Weights of a small mixture-of-experts language model, trained from scratch on English Wikipedia.
Size: 20 layers, vocabulary 14833, 84.7M parameters.
Below are experts of layer 4 (counted from 0) of a mixture-of-experts language model. Rows are named router (the router's row for the expert) and show model dimensions 0-255. Each number is 500 + 50 x the weight over its row's rms, rounded and kept within 0 to 999. Numbers have three digits each.
Before each expert's rows: "comes after" lists some tokens at least twice as common just before its tokens as in all text. This comes from a sample of Wikipedia text that the model never trained on. Tokens count by the router's weight.

# expert 24
comes after: " in", " In", " at", ".", "In", " during"
router:476518522494463436467476496474525483446494492446479500535446474395558515507581463478392513516485600533478421472511548413460498422475560412474536522406475460458524543512514433547498523513537550531536599456445544506611561421586477482496493526501490584526553472452563507520519490533528510577459552577501482493460533563534514642473506523442453533523492516499480492424534409506509482517431656533519498599487533458470475547581553436475421589483498552452542615441496534389539696515489464418551594462545497528455516460421596468504479477498468562438504493493491509496528558474553590547498520574476421509433478489506531505486528468489524544497475439507472546509490499564476413537398533497463484448461464507556430633417553402524490490448507479538465542375483466475507517508567471

# expert 2
comes after: " |", "1", " the", " a", " (", "'s"
router:597542431477598506477583532460506553567452488508475482524530515488481497525586537544501476560482520496507513562523573446498481499522503559499554429473471506534445486457546559464508496464555521492597503379600586568455534529550620445492504517542516551483491369539517484583428540535561532509467443603475545510512457454564551554545451443453580479567456499445590514468467561515481464465457475516509456528560483469508559513532543471572443522523572565498611535516407531431453484484454496415387440452578469584444551582509538483488454522480440485575529467557503502562545404451568554607467458622489481577522471537503521569505464441552543528528471513498465581484463572453517493561487573487565485554527507548466515393431572550478497388476501387453562474507465455444537466390524535

# expert 7
comes after: " |", " |\n", ";", "%", ")", " ·"
router:528523488494569564365519484477441593481440523390592463560587466465563524480478528566456473426606477506477526495503520525470397578477455394466551452482423434581501459511489453465450437519462426500487518452477438477445522482526428394497525495530494457480498456559488521453463429502500512545557457577472515492497555495468459495533584567546465476504489565499589569478581483429490553594485513530553473518412555470473520512400570470534456546534533598496401454519520496462527466493377498602492493559473567607487463558486477585429510588444546572507412460502516557435503498403550510563428460492452561443480485556443522550475422518468493487481445450505559476518466540520436533535485553498449585627436448506494439470393541497407519535474541443485546501531447548465559466424491512

# expert 22
comes after: ",", " and", " (", "|", "s", " well"
router:597572389469451404653517493497535461487487531466547501467410485580546511502483502468520544487415508512572456542483542562451460577501520485514485498437491468592458493450546487483500478522459463550519523531525516525470592622503536505501516561544468569521515494509510546499534439508511507595542556503458584528472534520539497603551520466409482544560394515535544502458468440546463425542484329498576510556458508464459455555388420449522427561435459502546555477494434517463540470565492464549483508515388481511443604439461568441497498546473551460497538553469378583518501519507519510567561450534464593437547499455478508536514578515484503537455582494505389500491434538528520522542484570534489531622581459535495442570437479544345468563469538557517454563447465500533529522492538506

# expert 9
comes after: ",", ".", " that", " where", " which", " when"
router:527561516490484483552480498504539517521393541502517466469530581490443506517496467482494584404500398461560600502490510484485337478517442507487506582476463496533482508496573576444475455475452491480540444336531511438555483544483475495513554503510493511453493533558578484574495444601522430583491550656542509429450500471525596511463461460473487467483449495559539590473501548489499358563469402528454499533477582433459434550471564474566503474552512518456504519575511503451487365569495460468509443475463533558459504584470477538528543549519523484587448534501481459541460537463531550562470394615473526420472608503554483503493593470539583575450478495500519430506467490431425566579501525428498545577501495540533467524521513577550536518483520432594443553446417547554513497559488520

# expert 23
comes after: " ", ",", "2", "1", " the", " October"
router:437536538505474491473492515474519486498450559591428515463384485455509523537499547485465557495520502452504497553546485505411484538478453488475433572454398521509525487518572537417421543474547558501511498541527441574527550534420469471520474388500486553445463451528477524496469493517482508469461515600411520437463536424484526459589417532460449561540539464538407433418507604482622548472451536564563515538544533413416470535485435439539505457520558459532527463449458641434583448534393524566496455514537449469434514481534592583488565502529448619507627607490507597460565458495561490531537554482475485500438499504523462514478537474461517483460489566474581500496488522457534476557461560465567471500568425523465473599499506511513519558493554578467514542436496481655408573413511514

# expert 18
comes after: " ", " (", " of", ":", " from", "–"
router:506526549503529483507549409485516443561485522566380499523507524506510497471425549541510472493584569447442427530396515492508494450428478475518540508461423372492470463536489418469486524483461530521460484411527494595523619525483462574477459457548455475499443518603453561586405531480539598557494487493486595510481580566466443414524408517469383522471512485499505513491495454517470476417487432406434560596500454495507536465454540431457456433477593458457475438516523463433564470471356489516601524556526437549475513438481569572509438496539462518522533566484458504506537437474415494532454424561473566540526535423409540477518503509494552515510478517488603461428512547446599541602501534478562493545467433540469461583476504549402566479421530544524482483587463478500478525453408501

# expert 14
comes after: " was", " is", " were", " he", " are", " be"
router:437537594513513567544511500492518485530459466534469522483582380486348430463451507463570414502562514487493544542564594466544533461525501424418551443505498513388466434477564521534473520523533529591538506498525477639417523399520562487425472505486471469451427537425438453547525560525455478395460452488477449428474460543495442480525478537422364550567522446538416497539464473499516461486464490560461481592571491593526452566467460506481525580469484477617454554515479464507446508543442470511483477460543524443594486547463503500509408653507467487441514451525474473507446518509552549474542594509483486504436511556481635554449415462513532409510532428436490491478480462414517514526533480488508491482535489566491436475355484581455498455551502415484542506506536519469559515526537523

# expert 11
comes after: " of", " by", " with", " the", " and", " as"
router:407501471500490456513493476483493462542469427488506310465593472529561415530572524472457490531375532502478537526589500513448499470476450561547472491462485470589490478462559549438477493464432463461488487457491527466565564427525513581593519515439524578475527524497474403546448514411532507538542565458451605527469556516443504452518524516482491517518477575480451497520553511482480541360471398476441549513489458531525511527468535433458509594602537472481465502547554474500518552458483482549563510528411547541432484528532489545447478513488462590465516506502440474392501443503476478589471495507475625607472517381479462485442405539499583481584499570503395482510567504499560523456454559544522443523484459435470460566582466414578552490626472579477430519501532515454405484504411507

# expert 1
comes after: " ", " as", "1", " (", " known", " d"
router:455529509481493482523496484484529536422387591549476519547508538522516493499543540505573545557495450495587526433473582488494450570537499499495599565447449452550505455461457524423444529531469396534501446488527571573506540542484504537408531442573485484569525382553466456595420498505490432569567455477449522494473514495528425458423442525508493463570479500529506500444546549453541615500454395552469563486502499517520468510457575415486453622561560530490506497593430461458467430488441486483539566392412550552534535517599514511553441524483541513485492451546442529518533433473499518596525445518491526551497508433429594426448545448631515517489495532498537542503498570442443495608410501538508453570513522521440495422398616580430475526487454472510476560601517533520424446537440522

# expert 19
comes after: ".\n\n", ".", "\n\n", " |\n\n", "==\n", "==\n\n"
router:463526455499472392439473550464496422508456496475538547580561477541597473540414550437594551455538561507495527505515511520419527473470525511526607541428502532599435447457503519485460494464456558451489440509433511537537522496462494506546424543466502545531585519524592518382474560509482509591490561454573602458452632541542543487439425486516444458469522487508504502545481435577457480562448559529533474480534533498500502514524510426528449539486497537510458463571480497473466472489502480477472495490504590529453445488606468564457483614517434381473530475501500603531643461499524554524480545639467522510449536384510459487425457502578481484442435453450543477438437556472556388548418525489484545457576466470529416551550475539512432533366441477476553538494478517430554487526599530

# expert 25
comes after: " |", " to", " for", "–", " he", " would"
router:514485441511505476525507492459532479403465476497483461527436420424520478421479553433488479517494514507513434516536481502553520488518461522505594396449422475551473463512425531464563436567499505527431548468476502521446580542389514572527539439529511545416524455541444474498522462408460599499422503463442555450427511450516488480499414460484367480524529395489526495461396526506430395555493559611415402462471536537512488528483468486562433390474547517485559506606511423419563355555439481453472568458453581593545524471473557501439462562498625507446492527477437476548461420542414504556436529578487442448387544462476474512495533570583508479457494431470489508488519461541505585564453550515490443525539496486490452514476516463532605472564488499442572557488498545487489490479469443

# expert 16
comes after: " ", "|", " c", " d", "c", " re"
router:464495472551518478469518507464496506523435561560460482544485558530568582533536489578403540520478479448449434503577490438518527457561582512545656601473408499483488561504495586585521388470414387577460505445493545491431549479410487494472492519543555537525447528453543543640548550456537485551511496440453495510474568518461479533613452569482376458427415475520504539472487495440417539425499436486490502442519533503473581525443473406544486502475506416506518409558436531441561426535551514502453506470535479606475550504514494454547514457510438537470530583492474497459598417477503584556449541559464454441524508516558483603414600493546549491508485467532470419459463547401514414542524507527571489489570557472539490482459494576484463501486469491495571502478460468394495459418491492

# expert 0
comes after: " |", ",", " and", " of", ";", " for"
router:472443425486480567455442546484525573467518446473514446502506465392524418551511577582477309516474460548528486442495497541478471478466511499599488498464462609533462550464520572409524532456528446481548488533466517510451524530537336501584562514549457521525546424465541445480548548548462477481541540535482558427458524479486592506553468482545552569481475480564483499401554479497513487553488550429543571507481626545481504420481531417567447513441481499507507519486522537473531509377475511515455455581519478555509539501424527509447507325500538545559471571479455455506476521435497461483491494483509458601449501539609474570452522425498545486488403534567474591471514498456602521545520542474422563542519419475405506454588515471598505522443543501533595504537515504525569539479537436

# expert 10
comes after: " |\n", "\n", ")\n", ".", ".\n", "\""
router:612530522505545481550511471481497583497528428440550553532513472549518425440512482512440582557465417482445510569543506541386493495517561413457456481518446503540462464519494448441456492546504596423596485476562466457534494450454488568608450488433526455455572540444563462542459477500577484581541551512511488505520637511524486564472571460512585410550508571517475485494441475483583445519460505457497486477562453472494602556474509408505468558463540633567502452558521512435445441462532489520434457507471520492523395520533416495469540514445501608539516420435542455572464495448505444590504534413445455483515490502452428491508552513553529461542522547553510551504521479623526439495378561440598492505477392372532488485526432455505512496550442511462520475501517542563618498543465440

# expert 3
comes after: "2", " of", "'s", " his", " their", " its"
router:528571439492556447538502506468574480478488463465538435467482507465454527530464506482563414451501567522519384425486575481536470436528522478506575559454500435468515448496473441483570520480525438550515462506505529479540643480439483474459440539477553541499519400503509478429549457505456524567475481617382551466470590409441549553495468524466425410477515453517380567550545464493513463504470470554439553444426462543421421491555534408479478522480481515411558518530472443444491461554477484529562514413429484616475521510434495595542515584470583544484455463428437507558530506487546528519482544585497516569521585409476604526498513442501551487477542531447550566513474538401553519573546518498567525543424532428453336468474546523498546555492566416539474572540434515453451490452472515

# expert 29
comes after: ".", " |", "0", "–", "1", "-"
router:500489528504532611500491471479473495474506511607540524564500462460552533508509451561538422496496475519453343438491497502455417458517510488503561508466485580544481511466529591534436505430487435471441494482432491524569563583420503486417533499510518439412471533454502465557508416529534535611509449457481577438463475483411626466496464513558446450562425490521566515576471496486525464547489544522437577457585543404477505450558575453518459495536606492489372508536531444454517486551485539415483529497447536582494453475499504561532476380574443446417602462479515475434427413493482542516502529442486473445541575510462503485450463510494469581504569505473464502487427465464554576528412426555535638533501485519470633492542487490486554530490585494603493470524471609439503560465514471

# expert 5
comes after: "0", "9", "8", "7", "1", "5"
router:503480514531517449464491510469486480551580509499542403485499507503413468433517490446492490432472538481489390543548424540513448511526487532479528455465477454653458451465594404480458501466540488552524416498580577567434588463537453586495520523491565525506453403462462483482501390547578534492490475481587588505461614429559479508540537420465432474522556509478455512452590478428455469575473455533530527586450439462546528538525434427526420506508478482439453452533416482438574457477491514511553447517518550598491466469556549464470466527511613519437479561483504439459550508480451522598424470541425540581477467506472446577462578424480489564409474473543454509460554570397535488589471536488481544518554471523487384534421498537484548607393435521502500552447507492486519550425484565

# expert 28
comes after: ":", "1", "\n", "2", "3", "-"
router:452544573483597529570498470465580526528497564465468521470467513451472510489407571485493516558490590457499471466428494469480541533492528454451472534464474528359540459396557459528547636578513548571579515523555496499556611626573523528451540446491422580413540542486605568409526524576497561467558512586449590383458496531508447459436519472500520476528496504410518541538540433502515536524467489547573489515474454535523559527504470471487401481606423545522454528455458482460424482584418486521401511565529542522470522500514503465529594469536508578404525517443514478569506458493473482537463478414460590504537443534483576503553504478518527501505533488612456493497558475504464418559541539417553464451468430559570547540497581524458554518475528513415497465543443524523566571463435460

# expert 27
comes after: "1", "9", "–", "2", " for", "8"
router:516552529472548481514449470466521482502494489477486500506459535492485512496594497490441544548544508482460433509516482438445468476438519491611520485415531450456500488486416366434545586519537459550446470479543510483526529579383388551480581447487396458535595502491546529440465475468561542445474448544572557519450588470539454494517460446486524406539505461449489492439505629501482557549452419540512490521506453430432412547526602458521435520531490506451428537571475414414511536526558487418480485430478491572590508453503438566494508424490555586425539490454544528461462372377503550610449551555461488567567494453469516470538436467467428485564491508417543436588490438502562512536489515380530551471588452500449528490515500475445463496466477524512555515402510513441593544459519560

# expert 30
comes after: "==", "|", "-", "===", "\n", " the"
router:461522574489537442463451456471420515429517564469541401426436446455571529474555443504590449456514515440479441476404542513538599492496510579474467533427478562505520442459499530551495502463492478542536487537442513504556495533506479492507472391489454520556452439515425431476493601495565451595545497476611535470429564478440466465560555509525554541482428554484441444418542504434568544477412463440517468493425526429436539483508594448505416461503486514446454519446447446430547442512488461520567452475456428562528482550583440588545528520451552521489614535476503449414488474502418525502487463434484491502533513568558461499517466545507551581574566516447497611495443446547475399532537567604495516437491501489523470501436469553593425524438549483444404524479448546370568560484482423